From a checkpoint of a small mixture-of-experts model trained on Wikipedia: 10 layers, 46.8M parameters.
Below are experts of layer 7 (counted from 0) of a mixture-of-experts language model. Rows are named router (the router's row for the expert), up (a neuron's input weights, with its number) and show model dimensions 0-127. Each number is 500 + 25 x the weight over its row's rms, rounded and kept within 0 to 999. Numbers have three digits each.
Before each expert's rows: a language model's description of what the expert responds to. This comes from a sample of Wikipedia text that the model never trained on.

# expert 27
What it handles: Final words or plural endings of team, school and place names, such as Cowboys, Bulldogs, High School, Old Town, Hill, Park.
router:492472461507472500519527508472463497520523488460495533514527471479486471512486542473495508442491524483523470464488485525499499477501487471490504473480521552473519527499503529458510466533453504514513506502508509481485460505470495509481484480537486515520530490502463540530464478461503514525507552522548492505488483507467482516525463457553474524494477479520506468518512476519527442509531
up0:565489493516478504529531453489496510486497486496540529502456441495510511530497518481510525505470485507496507493512484505498496501543520445516494509465493459502497512482477512505497476518492495545517480549502507509516472525494485548486510511502478508439538526487538514501491518529513514502484490523506553554557469511511498500480497464517458541473485470491528521565529526502457489517497
up1:505525480469482529549491495485547501494559514480551495516495506490499514564523490498515475497514483494505525487486516489491454520533489489517470509502520534489516483540464511476528519521542501508511475478464482510541499510479469498530522469527493508537535518509478481527489498469480526523483538485545483497502484517486462521490487483468468537463469572473472536489503459513471470492528
up2:479505493484484456507479482498506518493504495479491478502462483519457509446500514442498511520468511498478498504504534535553528474490484498490458497480482539523484512557480541480510510542473520541486532504443480523418494543482537470515501509507502515532557527475490526504545471515498536500473511480470514474500458502517499498509501494469490509507471525520501511519508520480519490537507
up3:522504501495522489499531486512501489497495503505528499563518559518501511492458508532514510447465541525526470528466570475461477465497504457536480536461523488444456564523468487485484517548512512528523487506470518504459502492506517496503526490489530480521503511503488514477480510486451511465497531547522507506522500482502516509499508489501501495493467489493509540511507476551483479491504
up4:469512477443506466443469479504507482497509505548488505509506493466491536513457519518520524528521497490502483518499508537522534487502514468512523531470521446486464506474508500513495487461517519478471488494552514511532458450451474478489483471476491496489482487504518516490522499496485538543451485442541491484494571493495490486553510459495472499510499516486474473503503507475494491478507
up5:498507507521495501524505506474485512496463490457470506506559502460464522481487483433506499491462572490498518482547537473499545529473504511494506487496513523504517502481539492490511482552497497576482488560518480450521489519469494504529499494521492512499518521503499466508458493526465526510524496534500492530480495471460483522502490488507479488525522546542506518514453495503518480494481
up6:469486519471510500550488460449485493499503526519506485520521527485501482541551522489470503470488538509489455514491510484562532528486463490481521480519507529525463451529500517489460482497486478566522508518516490468479458509494512477502501491544509515491499493483516503518493467482536444509516504491554501485493465488472443512509492526432492510504492491495490514492507459497535474492511
up7:490482518500524503528496487466514489495517505492484491498497530462523476529495511472516476512509504532511493462493430487465522488450512540497542519545525515441505561472522491506484494514465496549521482532517468478559490546485528511520467488519481530502496525506460501519485525497539488486488513554515484533470502488513480523538487447512468488504513514476479505506463463527481483517511
up8:506499513494510477482501519498495461496516520520424496547504506495457477502514501491489507480476499552507444480482469495502475519511475481550515522494492508463516531506532474482510544547531475473540515513497496458501470486471454535510488442509546509521475511510519502443467501492469508498494474459477517494513484482500510523547495468494443500470501504479513529476533459480502490508506
up9:500486523492503480446501522495518486460525487505476512504456489519493499488517522473495505501506501502487455437454486485478551508538477518531530506497518502488502503514498502442511500575565514422539525503500509465484497480492495549487486511493514502543475474472483519500455453490484483502452487467497519486523459507465508500542483483510494467495507511514503527510492481499499497539497
up10:480494517481492521507509509526534521487457520488492483506533520492488514546487509528515498478549537523520521531503507482499511502484487510481463502486488522477471521485472535513484515544529513472496513524549462475464476480440511503469495509470514450493479509528479499500482483456514497454498491482481502496459466481457535542474498496501507496535531456509516525528465429514527486561497
up11:497516483477497501481492506480530494501475483475492494493516482515521491495508511487514502510502514506463520489471530484553525515509485519526519563521511491541485544562470468502524476536480547474563507507520535467460476518473520495472491525539475476516466448481484508501461498505453484501497517481482543481507490521513468464531479504482549516480486537501492434481469511511533493475510
up12:510514511487499512530489456467499488541468508508522491457517449491478487515497493509488507493506490500504507507513488521529516491544496492524472485491472489526508522509440512487537500510450508540508516552494476515458516509472476516482513481489489466503528517486548532503530520507452509489496487522500467543503491516475500501439499459507428534550474500484502510537472485459506449551483
up13:506521491510505504529444486512518498520496493475489491475498498499509461504462467502490531496495505502492499500504473496500497438517511481537531497488514505557484469478506520479486497512492496478477486526560493485538463486494457506476553503517459504458475503542462519489539545517506476494463490497518489487493475530476481461441504431523472519491503519536527550546515523464479484497481
up14:539507478467457489466488534524532504467537513441516498547508508511469533489467506503496509526481451468496511497538462503508519523506490478477544518478526492511480536517527537498491482532476489489515515480534457484469505481475508484522505532517531518499518476513518499528513499515456506525505496470490514496514532508500487486519492438561532562525517504530464512523499506469481487557498
up15:491504505476504553500477521509499518504498514521519527528500497510476500558533502523499488499484459483559529551502499491499468533491494496475515469503510506542497427486441501520503470533545495506519474496512511520476501523483479531523520541509506525521501499489474480516478513479545528584513503517501508507469462504493490513514481520484483497489476437512484506541473454471464472491497
up16:497502510487495481460467531479518512506500508496518493508499480527479497493525469488463501525517536521494511535479511493533475508505518489486479478476493494484562518454459521447463486514539500446475467516537513479454512561480531504507473495534508479509503482466510502494486465491496417480453488522503504502520504483487488449541528478492470511527489517553534476528493516492487488523526
up17:494528527474532507486453501517495467527487511557487513519547542478471495523479514513474526504501555528468472508485516539527482460483481528495525498487506496503499471517500500505461496510486526513521468454499514512560476462505482471503548509495469473506473509498477501480477558498494505514468519493505491462473502497513504478529520538467451464490548504458500520515499538485494447528521
up18:492511535466498476462479485487551472544474498534485468530480498547499506495502438555488513495500507452487503501503494474494463460469523469521532459469504475515470531492504483524481518530465449535505478513502498533504533513458540478466486462534516512448494482495523510483521500507472496447478488554499478511515505503487482489504498469475477466533485514516498525507486494525516523514488
up19:519506471482500513510536471504538482488513482472503533515492504482438487526523482527474490475520503501503490475487473473501484477484530471575515523463514520548483521495553554499503522494481524526501491521518500462504462526464512529517518463493442488537488511462489510504499520467510545503524515527498457522500453495482499505482488483490468496501514530476540473436509494514541478523504
up20:486528509518481492478493503496550499498507494517485517509476515504489516493493535549482514502421503495486479455532505492496466477478491523530514502551486497518504531523496516490491521507509508482505555500521486482487451499467507565464525454474561476523490453485475518473491487469449514478504500498474440513544488514480528489478518502529475549539499490499474536498529483489499501522522
up21:488491501558513525499483476500502475503451487505495505516451508455470534501495496514490535466493522528478474575480526491533481523455470508483493476499490524524474519521488499492527514500516473437484520498460491456486442479475488534480503491495482498504476465530499471505487463511531500485488511494519488493468478516490519505488495567525530528576533500498489507499530488478528494472485
up22:494503485500553503481530464504458514530469467458523504526490485504468485546507490495489455510463505492531515472496484526452527485468502521575495516492506552507465467517468518485496497536480459495488486475487482489458507470487505442497479504501469536460501471539472528481523501499488521491498495456499512520537481491465497503484513488525478501507508535547483495554521510543507495513520
up23:491519498485481496508488477472509514460460496501492492526475488485457481519509486530508444489472481517496457517484527537460540515499507517517439534523499520473532506491501456440481515502475535521540454520458502495527506546483476464499507492510496494475520450529490496499554448519510518512413505514523485513511515504542506505482495490498482502470484502505489505475524507462502514474515
up24:464527493470483532493467460488488492502475503516502534518508497536505482523533478517515511524497528475543483503472522525476536551468524491555493469464490511501466441527500485479501487497491498498526453548489505508465516454498497514458525540508507483470523481484502474470514491465471545521511454531499514474535501541527522520541492538523497529496466527478462492488500525510470513517513
up25:476502481509507513523537512495482473512477479503505505540500563488496495527485467510493487486502529497491463517462466483490517517491509533507459508452465509460517503550472514519519515476492504478504482488496554506476500559476489497515504502479512499535480476569485501461495482499538503466483525539492493497558529535482500499513523523499494530556469498459497512485510508564541468471524
up26:521492503502514510544500495451520511490503528534559510507450507512523485498509563443487512522486503471500492482492460517544480521509472490538521496506478455486490503524500506483485489495495494512485485487551459489471448503481487513505454524519482536476490519456440505529467530496518520527517515516494491562517473481541514526482495473514544520483480511517515509519477479489450523520487
up27:501504524480497534441498527509489460518480515501495452512465459509524446501537526434489457463475464544505448459498493503517481515535515487470485461531474506519487483527512539495487504520486501442493502516484508517536497455487484505469497467513482525509548470482464495455529507503499494457508516465549466484505501500491484482527487485500487488528499530530489519518471496488496497516499
up28:528507478500513501484470463520488510504489503492464489485512500489498479459486527513490515445491544501471515521475517502514503458486466487550530537506517472495453491513544480474516488442514542453482534491540497489519459484468443488488529473498499509519492529490494547453546462515482511523524539516506514473501483482487490465535483453546490513530492479491504495520515456493519530506492
up29:500498516510487505520477526495542494499478521475524479483459507497511530523526483460476523491469491493517470477529448493511465483518508539489492528495502487557499489433569492501505479476545495531519466513491512464524512539508528493504518460490505540488505527441469532523497524526526513509512516511476509541519487436487478492530486487463481488516485545491530520493466494492511479544514
up30:481506503472486536518553452492547482501506518479514481498515492474514514489453533516481472514491496484494508468455531491513532544504548520543513486537521528502465543546518459490490512518499511518531438531453510506476499522490491510492463521484472533493499500466494519478501469530513524481511507491482494511505503496538475529523485499499485519521529567507454490505497491506572495492530
up31:476480524462486537491532495502539522499470508500487477505555498515512494499534514518483510445580508529488509513494484482473496539499470524538467514503508539466466491512492499507477501546484462474547514526487459514471497509468488463512446514466514487482485492530490477510462470493527472483537475476521504515504512494494485521475502493499529562522536503526482529538488454490523496529510
up32:481508492484515495486456548524493469480538509476554515503539490458462521508492451503529479494492532536537504470480497507484515475452472510478477473494491491469529511499492474469503507515492509475500477504478491465515520489475459500524445495528473461516503494469468512507467501454458491497487512483473496520453473508515494494489485511521443529548503515506486490569511451470495530478497
up33:504484473477520503471485528511503472512448520501513504518478521502502501455468523474469526514508505488478515511547462510561518484514462504549485508500504485473454507502537488474488521492503532532516493479516494527535495482493447507464424498531535482482512520468488497495454493544519506507484552546498453526493482508486499518491509476485490516489521455488506480523530556527498518527471
up34:481486509538526441463492518466486495502491493482493551501470507541488490509488511457512537493506482479498480494484500497474525451518497443477509504529521542525494472456508494515461495475471501530473479541441467486535469489480540536519469489516466487509494449486497504467525505490525480533484482504495482479515515487517495517519521476517507467523533492544458519520472494512490500437533

# expert 6
What it handles: The words the, The and its, mostly after prepositions or sentence starts, often before first, film, album; also odd fragments like eat, rical.
router:459516478460534504518505505489505469497515517466507502515479517518496516531490513483519492506464470494490459510515521519501486524482496435511499518468519511535528509503535520485508548527489496559513510467541513483494540467515492527501454455521499473510490469421483498468501492470507528549523503475445483530516524503550526514510534480499461537530496518513506471536512518498472482480487
up2:523540491495502463478460501519533487464553528454486515529495504462445503494489513486497485485505526533531506532499491530536513497469469488483482484532521495493503540468512530477485489498465512497444495509509497515524488514496429477482532452501519517525524523505524550487481499510454478508477508540460446493495504476514485481476490470491455511528491548502491503550494482474476499476496
up3:516504505479499535480503496495478473507542471485551496478490507495449497512474479490497493505551497568522499481495515485522470496479498480523503494474491518520507484477489589504509465516523517503484546559484500504519541502486535505517497514491515472485475469528504517463468518460490503489519487515470478494464477488532429470524448506497483513510478500490464466514491523502530483446515
up4:511503500504512490523489490489521478476493500490481489518501507561497497505535536536487478497492453496492521493521483508517487538487488518481495515529509533534477459493493517438492487511473521484493512513478480483508503494496473451504512500451522507541499432464521482532483493453481514516439517490513517505504477526574518486442548471556493549478523522501498480529522502537503508477490
up5:436492523465527450497531472480488517504463506472504478510482447514490512497509528528507504489503508447454430498510464490545503534529484475513514481540483544490491469519506467459500479544511495515501488492487528484532501509498557543523538472513492488546497501494529512533474505498499454491478506497487497495478463491510528517519474499496486503503519539503532470538504508469518511479544
up6:506471522493507419492493499490490540529478497522479478455497457529475514501496511485475454472531503497510509496522490543522499543480517557482523480526478510511522551522491509494514454462468536516497520499489470484498554498494480492469498487526473478461476475495496500488468514475508537491493534480440483494517505476507497478518516466505497521517512474497469493544534491537554533488473
up7:500523521482497515526482485494485501465539516504526479520490548455493479505481491513493499476510521499523478500486498459515493519466535490461517541460508513505475471491526436495505485527439511531493493523498485491548488525488530488460489536494518519469485499500497518491547531499508537496516522482524536486502496492520549473484464486399460513525510517451505510517484506476485462479494
up8:516480500462473517505452508491523548481508493502527452491507514529472528500503469498491498516485460528534491489512538511481470489522491513511530465463524510481492518534561499505473500461501491532481514507492493524499478491504491511513467544452492524543508480493483481535523511550526530504496490485475514490526507475526482498433527500513499503510530478497473528476499545482491520587446
up9:458511489520504491471535501508472497501457514472464482504502492576515537524531475578494488509494504517530468495525476492495542515490498513565569514447479515484507532511530518490486497504516565506500479524514480496494517501502518550464500520510486485468539453509521463453458514529481515481486503502489530500534486463504500499469498532498532495496484480489502495505505493497504511496525
up10:471506510493524499473486503517507487477496474459478507481461541494491458516489511496479543458502533559494491501527484523534527492484499490499491523495507545504475538477519515493494508518504491494477522512512473513493469486513456500501495484555499537485476513499486540459441470483437498521520485529477463497470488561472453559462510465490467515487506512460514499537512494509543508493483
up11:491499497487525512496470487484463504502476474480522518494503446486459536564513471519505485473496488465451504469529483553543496522525524527487519516477494501509476511509466481460520493491451521500495478524476467482503517498497493422519536505507505489493518510503536443514511512449550482510508485500514470474514503516519523539503467508474491533512505561520515550495474521501492508480478
up12:511511506507482469517504490469491468444532484515508456488506543532558510475512504553486486499519504487519477504500521511518413512467532482531474514497486535474525471538525513507509514474512492520472503515514482495483499507482473491502438509491509528520457450495522512497497513448482539504510487496516469500500565502527516501527526484534483484518500533474474480506511520541491537542485
up13:548518505488507522524525480465515426476477493514509525476470469457489501526476473493498487501475501527526494470503470505520465513481483485500520504474495483494518466525516518528464524466495504470564496502494454494531509500506489562517428481491535520516458461513503524459478480510517504492524506485517513518515481464492536490488493508528511504535473504495467484516501513490562466554502
up14:463525486484516526546451469485484512451487474524471535498484559463469514527513479500538516524483490507467515511509499515513530494476513515518489516548508446516485475509504504480489466509470541502532473527508511481495565507491519516508499478467510491506510501489519461504502514501513484515553473508510534484558511511529568470511501497518481525477504482485493522500447531459469528525518
up15:485532500481492516498474480445532474512498538493507526503526513524504513512505510511509507455478459529492503531493494547525464485480459511502482486468506472511521464509493522433506510490465498509566511502472493486473545508517523491494500484531520498551549511501480483483495498476458495477478494518465492492481543515506495446434564479554473500529517518500490525517520494482521490502523
up16:568506523482471451526507486470504512436504444525489495512442512514533518530546529508488473519474490528559452523502498516520457535505513488514506498478489530483501493533480476506516508443506457491489515509525495474465509518503502471477465518487492534495461517479500470539513487483516510495506488467494474502472495518520503477486499488492519516481461532533475456522514505532486521518464
up17:492479474490448502531497483478484486528474462479523552509493529506497505532519481498515503497475487488483483510491486521505519458510528545477484542495518480528510480519508527461537472452473451507514491472489512492475555466492498492515486478491492496544488477482462495483507464518487486514535496469494469501461530509520550490489540466507496549553481482501546544535452477503465479502492
up18:493516542475542509455489519487431498541527473479488496486506529512490480506483471505512502561480512531514493457472515475508532498512534481511497462482494523479501496546525526507513494543518507571509514496507503503543504515495517539538508537483491513486531477492486451494494477521493530492513517469456465503515505523489481507495520514536477450425502533495469501493469511484473504514529
up19:507493515448528467550493494529524493482526493494464503519484497485464494572536508499511493476541514491521525519500472504556529457510520500524475473466475527520521479470547512468466507486457489502476483514493510478512466476494477466466509457519484510520515489504521486469538507490538460493496474486456483489485502514539529496568464499486482529455494556491499504487498488511487492494504
up20:499546478502501472492515476494495494460503485519478482497496529481467523561498484514507540508504505495489488466541538550462465497536518510513489471518503497510506527549472500475511503465505525476512496477483487497495514509482542549520510509501547506468516475495479509450499499458456527483522507506475531493502503468504461477493575465513515557512494466515481463448467504463481494521505
up21:527487520484529506456486502521476428530500470524508504521528513454448488500507505500509513491511521552517464492499480499512491475465492493524534483497494517487448493484504548513491494509521518442492503514524496512499476473505475480502478444487483474482493549481541509481486494498464475514519410520470467493461512482501478520466547479509494514515482477477485486485530472527521512469516
up22:501493513483525472491482468521520482508498532490488523542523419517478451527450503484504495509457480545503494467508479516506502485518473521525475484461503496520480502517481492481476495507495527525507519544492509497517548469490517511494499467504515524571518531518503440480521492466518510491479507519500495489499472521500485475473555423500467485516517518503478498547491524467475486472528
up23:467449518511536477521510484458524511472487485444513540451533502483491457498471507501540490467467492542505534476478477538528496496457484490463501534491533508483483453502491487501550513524444506520505531510556520507515515495509454503503492486493524525521504544504469494455497497462482481510528493504499472509524502526497528505541479476533486502488496531530495475539477467485506500473516
up24:526492520556528490504492500492525536456513505477536522512477503538458532501511552459504474473516505493474546491497487488520500503483426473462483529545506539499511475512536527526504439489484498501509495496508458493447498458507491496520486522474507516509514467488488505523465481512537491508456550475501513502465473469533547505485493497550473511503501481527501490527531497499514522477500
up25:525492475439523469492459520504528438496537494499512506516498529433464547526469473484475504535470469497484521461511496512484484507484477491489538527497498483472536531487494488508516541501523545479560519520557482485516527494499486487498485495502507483559484493500479497494464499517503522505546462510532489497513505485478495480507516514510520474463555513500469484503512474480494503513445
up26:476468517481506465510493536538468537481537501471492493485499491520514435490483481488520495526505485542472484526534477495472505497461515521517512489503508539504497507498526489548491471509459523502521444507499472515528483484489510484546479451550501513562457495512516516568478522496519501508530556514520472523495505504510535519492520495528473574495490494464496512493525498523489490500513
up27:514512497539487533540491502497509507536523508434520511521564451465490516531489510516523478503468512509542498500506518523464549519507503545490478514505519521491484497469516487467526470545416557513501462507506495493514517502484487467527521493531497494531532506499487502474550505480527506509480499486478488496521512543526504498496543483518490547512527525506465500534468498494451501493499
up28:477517489532503491496515489447488491463461486525548498507442537495521495536512519482490451494494472468488526497490476535484554514494517512477470510482486505516536505509491490484481538454533524480490518489500480489483512496490491497533520482470526493446466467455537480529498444487485519511498492482497527498496455450488491489504529499492504575531461495500511485520469461523489508468532
up29:486508495487480527476479501472514485487510455487469531488539516513513523572492496573479506518483475506540489503524489506506535486508498493493549480495498493504498519502447477519504538494506473463487500507545479492418514497485496548480460454479487497515477557516495471449530458478504512491491485476515469484484491477501507501514519498505472537489497473487505478487491537500482536501448
up30:485530514452512499512473500499506486485501564521489583515480539494472512511492497502508538508491500498522502511468453463540529510514492479534493465463474549497509519536532502482479511524491492553516552455490492487492509489490523503491519492446457471499496486472496478453516455539503504485473545480493504495491462500519493489467507516499479509450535484482534521467482503475499485485499
up31:554512486483500494467493519559505455463474504519490500530514465536484522511533482509502504466494485539522484501506486510513505457495478489530512491515516491507474558472494531473502506499441508448485523539515500488523483485487442478498475462515518485507514502495514469497468471508526454509460468530457464498457503486478457532480516493483446536551509510503485492519490471508512521504525
up32:493500537500465424486528497473474466497487443514522510484477435493500461514534536474500466509485475524497490506526488505509505514539539522496504493502492521508495515506502473500453511489503537501518470530488507497555500508490492475441470488489526488559504517500510523491500492497472504487487515472488465504468498521514457479523543462497468531475482536483529469534514499525488470439518
up33:471477501500521488465461461502495465525520487465553506553526493512487511500511546514474443492506476497471500511490503523484511522472498496476474588467524541503524478499482472507539477528445527532485490503486506474487520499493529501519482511525520543485481500502506487486489488519514524545468516488464490515510506487541512508521447476493493492502467535495475467557474479483468481511527
up34:513540508503525489491560536497522509535503485528498419542482522566507472505513516499492500486505499510519487527495496513539511530479479465523533513518505480515504569478522517516489508493543513507493513498493491505505524508484471498487504498520500451511510478482494467490538505526526514503401502529527510518529492521499508518481463476495504546497507468550500462494533489539479508514513
up35:466526521488515450459523530508530488508475538472494497569483489498528497479503510593508509540530505503473512545523485491523494488497509448531512504500485483511507497495531507490480519492506478519464506514502499508510509441505489529525488484480497492503542504463493490487502458535466502483456482540465505491450499483503480511506548502447498506512540534532506493522508492516553510480519
up36:538466505530537493509527503457489520490519481460507464508515492528528504523479556502514489494513509527488485492540514526470495506508521480512535510480461472493517450522468486513514494516534524459509487488484524517483524517499532553525477454528484524515432469486523512502493504480487503484512475497470451513526500481508552509536521515507484513500517493547460480507506490523491554427509

# expert 9
What it handles: Determiners and possessives (the, his, their, 's) before nouns, plus word-internal pieces like ro, acc, ep in macrophage, Detroit, accordance.
router:505491508506518500492481470501458486512503485503495488496462488505548505483544493485538503501486510475517522504491537515561488502482503467471480474495532546517479507462445553493516510505470509511527523514514523470517535500530500534496482497513521536530504469476561503532533512515462475509517439487532487534485485505513491477525527478474488559477497508561505503503468457463506499465526
up2:464491527477491544525497501486513491516471483523534490534485514517483514480493439467521508486498487513501461473517481514514524482478498546443484488503513481484442545494490518466502498518432542513500498520496470476485507530498491520465521535547513530468524475453487482507520481469471494477514521506516430496575492522510519507463501491496489517485482480537466488487497482500480500508485
up3:531491534505508495503517487501536442458530482490497538534500521545537493554483505515493481474512494495504485458474473507532528478491535474530461487518524513505467478493543518460539458519496542486500522477484479485494509492484497486507474495507518504550482461492475521487509498475449490531478515552498494501493507444544500545503452505527544472473457493524496501529468497501483497504510
up4:491514518495531488470481441493505512493484534499525486499528521480483485497561488528500475484511473489492508499477485513536452456503495486507500492461492487453476505494497535510462545521492508484475510498500479476525483504488469481493469435509519469497505512488468506511494443528472514477491483532519428487505498486513465510493538461470418507512519539507486505518486485568501514494492
up5:520535501489515550546498454484495526506534544466494520511479460499531516509494504511507530494496480481496514514507478530493514525454541517490538514504493499504488490490532501477511519525531494504522569450541511473515463494494478501500459476497513498461511512477506487482495513534487507524528521483476534500492464521475441501453533527514513462494499532493434468504496512482467565522487
up6:546537579477509525515512514509457472469530488478518525513492540543534554488497551493529487482467498532495483501501484499513528466513509505527483487520512521546457516479457497471479469544502521503500489515501492495547517503489459508508491506451467517492476497556490499531479505500469501511496485538521486507478459513494505517500502489499507516462518435503488507526456478515499528491528
up7:478526524520500514472500495440507486511519483463493456557488498489513468521514471488509431516530509460444448479477495489518477497482514482479493503477500496534493519535515572481523524509502493452558500531524509495495521505477535526547509523484522498484510511548534499487481499515464503481482493528496474496500465514514502524528519475491515538496506477559513500523492471505535493498526
up8:513510504504515559493510527475530493482479511494492482526495481531505515520528454544474488477520473528490484541468488475540573518511482465477490514503492525492490483487505527529518508496485490457560476515512484479441521491479546515516513520492494490491494467493505512467472483464499491460487463486524503479471496466505464490451489508511500530487511443529505475527528447557501490488499
up9:501514510547492447467534492476509493466515501486514496508479508518515477519494490503497488438469489496502536495501527518497483488497475462507502499508534499461451523512482501503519480463475480512516491477515470481505526542483565522488466504459522525468516483536515499528511511476544539482537505456485520491487436485429496514514541449506522551500503495504482504491450472498519511480505
up10:507521527505502482464511464479492493503495509510487464532511510519527495499459521504489516480460514509485519543532495484486523466484475555465465506447502499505519548525508509488483506525503478506529467494539472467558497525486484529501536470491518489500512500555506446519446499524522491475489456510510527482498471515479536452532563453465521514503486486514460491488520488529492513483505
up11:501544523559508489466505525510502467464516535513472513491488508505520487565474534517500450520501519488512454454476510489487539512469499539479499549516485497500531524544468483547480510513511503501537498516499507510512508479499527539511503514468535518469533537496492520453491488493476480463500498495473505514505455505479473544522513529473488534535492499468462488476522526480550505494535
up12:486519523540503510502473496488515462443514541436505509505458497524486512496483466496490537482505492504526475488502494496537468512478505517534535486493477503537495505495463505481526508528512521505524492521455491489467527502499494514534500488501485508487508446554523477511517467510497449508462428504518513464518469486513478526514552491484529515470495470549536555527484480465499484479513
up13:513485472505511443463501480482477466487489467482502560484491510536511554555519538483482525522467493500491509478530496519501499515505553516509488494505488513510518453498510496484485492480478567536497488525512511476506526495523518432546505481517532548501468484497506481501510521491471533494519501545484492549497509479503451540514498500517492509488502516531533444530510464526484500494474
up14:503481492531484475472516487516486511492480490450501487562495526516510541494477536469477489505526498487493464528472495535485451501471530487490520488461517479504485527502455421490496506524465541531536470522507489466497515479496518481535522483522487526534519469502508468525474481534464492523493499518467550489507496500468525501526537469492479497573521478504487507523463496530500509518486
up15:440494519488533550492520506475452463499492497513464510492475569472485502457511492487496506498493485508473491494488511497468477527481489517509490511487485475500462504460472509503473482513504476467516498469497500450502505530489536524481535460540462494499525474490529474501463523564541518512505445485498513494488513494498487478511539478499455509541522471465487489514440548499480526506509
up16:511532522518508522488486452504484489503458497488502448529512507466511485515532504514515498489573512476511479500521501458521518486545481491484542493497519484486468516470480512498569523487510484509552533503513520465480518537479480463528539504456478567524523526503510507486519481464490504524493473515511521444514498507472554490539533481509473500528479493488477528482493477477499500513468
up17:489534517486481544432527512507513470471488522499468441482482475516540481479526499504489485499500532495498513515517508506509550493484528489490530475464508501498503478498507507495475525513502479558472472493467497487520456524473526541495476476551499493469514536472547455521494503495501498536511514516472484515486535529520450476514504517505488526497508474523457505475500549508562516550503
up18:478492497524474517502461491480488493499540507492485493429498496474504526525462506530475522507448541510476504490526504543474458554524491563480527514490488515517512461478431473507511486526492460494528483523518487503522523485505521529517518473483481520450511493513509468508425490474499485499494521504495538549478516477515500475496543515508457530496513479503475499518474483508527505524504
up19:523505502540535457484518490432534446495494540509540501530527514515483517511523482505479487499480484460504470548474507484528521537477496498569498518499520513528509510474487496448477511502478516499507529462477500497491504473481474509476494469494497486488526475553503507484517479500512471523498480498565526493479466492489512472518511505471470557503533523500499498481443496485490497448535
up20:477502518491532525485471485486479464527481488503483463464521516446516524499530490506474535536523469509449485490485489472493479504492515488486458527461518477483474468539516521513528529479513520548502457494483461477540509558493513536504524464491514510501505516484528491477479517487470508502555487544506467488488532540534445530535516468495497513500528554501480529496468499484504518511505
up21:489530496518474473461433514466511509475482528469525471495556494508470507510534463527477504528509546510491503510501528466509460465543515473500484517477517477505461524511485477491507513538473513495521463515516521496506467477473527468464538465529484508463528494537521543487495477511469448510487511567533456494487507508528468491502509460517491499522519491511497491506475491478498509462513
up22:492525563544523478506474476465502512475492495503479494523502523515525468524489427513505522469482536493528536500493531510512505564514523479509501516468477505516462522530512497540474468517463490501542549440487547495475495484481556506513525526465495525503523473476522547485499505514479490495493508513512524533510544504519518487512526502530490500485482479478488501518518485513522496457544
up23:495493475499536537523511458489496508487446474462476502483489461516491479499522520519478475538508471466500497543450528511490510511505516509506562533523487502476467515496467501475522517515519527505531518513514490483460526479486491515543494474515488520494501444499537490463542483483520503534544482512497505463518477477537534471557520467555493489521492517506523508506465478501470528542473
up24:504491524465530504445543511511499471502501528533425496536503519483517512501525488563494486493477527531488486496476502472485560503493523466466512486545469495515476488478508526481499518510467472528526497535499485509503524475495480536503507508455481507513520489492519490522491519466500495440486463488438497487488525471521501481467496478465493545515539452502486507484515524451493496467495
up25:527520495505491552503512476399547488499495534478509541487511522527492517488499508460480504487528495464517534506483481513506521492471518510459508472484520494518496535488511494471498517511513486563477531523485528490514453535493449512491497489500535525487495516457544483449520481516502481529524483499524531502533469494522481488521535528514505502525521518506462505516462482535504550517517
up26:499513522455497494436473504492544458491529487530524480506494521518528532518509459540479480508463505474479520502430523504540474534484532480555493471505525480513467515498503518487473535518521473501488506482485513509502492520491473492534455505502497544512522472488524529494528506503527524479535539514520462512487476491545522531536489503480458481447489514533524518511515515533479506477479
up27:461511514493518511480464487479507504498517539510518485525497490458544516485499507455478510514485521467497510501504477508512465460479513474487559504455490512512501494490511486525458505496500477512495456449495513489500490479505499525475518516464440492501494516494515499467500499540513515508517459511534549469479474530522528494534576510472542541479507453531476445481524535511500486471532
up28:467486496444531539498555441462517470528546491500492552541495483465520523502521537543514528514518526475479473518518523486500494450469499494480499521537483487507481495485486495488514501499530526522490504495519498499513493495479468492497546499457491505525506495520507425481486533493503523510511494448480480478486493506537546493510440507501452518480500519515478497510450475507516503521490
up29:541483514519522499522428501486546489509522495459540521505483504485482472494490476475463520511467519457479506508508499491552506547505498504481514514504508493523521509501478516451484495490517483493513502504523483468525527475500467500507529517519488534504508468519485477468504480485454472476507503494494503485486437502508459493542471486493512506492502568605508490537540485503499523499503
up30:528502512457496507481531498507507467471508501494489481530523527480514539495475498471501470493478507482539502520547467507480516477485535457511510459521475528514498510453501492486461451530518493510484554453473524494531468485487529480472489518496459503480530481460533519501475500511493519501496454576490501494512497513500514537530548554486490508481507485544457496523460518529495513519510
up31:476482527548528534478457530527504463483505497479472429490505503502539497528467492521456495494484538462480484490498477513497480520471534454491522514518512478542512524516461474517507506536500451490485508472497483489446513489492492494529504538479495510481463493531512460511530494481506484522524452507482534505471492503524520546518535472476507530490481487499501447497479473550518536494515
up32:501564495520514506436494498519509478483551515515472539528507493533502495493474517452505521515517512498481499451470495495479541471529491535478467513462520508489490490501475504499487482484526533545541502518480470514516508528502504516514504498517539524453529524499530506506484486469473466495504445542532520504516515506489524505559535478549509490514517464497524482516478461508541552508499
up33:501495521492478496509462479499511457488519505496519492482449523489511525523500530492521520535478520505510529480512469527521465504527526521495494478524484526495486483487487513508548493493502480529505504507495457474549478511497494529436482486472511496480503484485501487493500471547440448512450500516467477503483533493550476486486567475499441507490506495491494512522496464542542568528496
up34:480454508526489532489509496490506497478520496504484532512474507533513481507502485476487538434482473475477505520520459527522505556502446486491494509515499552517558556496501530522507531507475502515509498505538445470522522510492475528541498556516516485502511489501504472513461494518543550455480502436495488469511476492509502499509521515519503535525521507539506512544477487508511504528505
up35:531527492495506511460521483532477463468468497497509464524528493483483514516538506496487529504526507502480485530480484525489550491537469515466531475504498489507502504507478511495513519500505461521528480498545481513435534518522489488515483475489454511495504474516486472486494501485490513488520485498517516454507447546485535484551509452511498473479492456465420507458472484494455525503459
up36:509492519524493518495497480484506479516508512459510472486506526446491507494509514509488493481506464447478532455449473465500488454487498489469528537505485564480482458470533520496514512514481526543479469526490471489506521553497516538503463522540499563509469513535496475483520508505484444464491498526482512496523514506492447516501521501476458515484474509465493482512443486492503483513485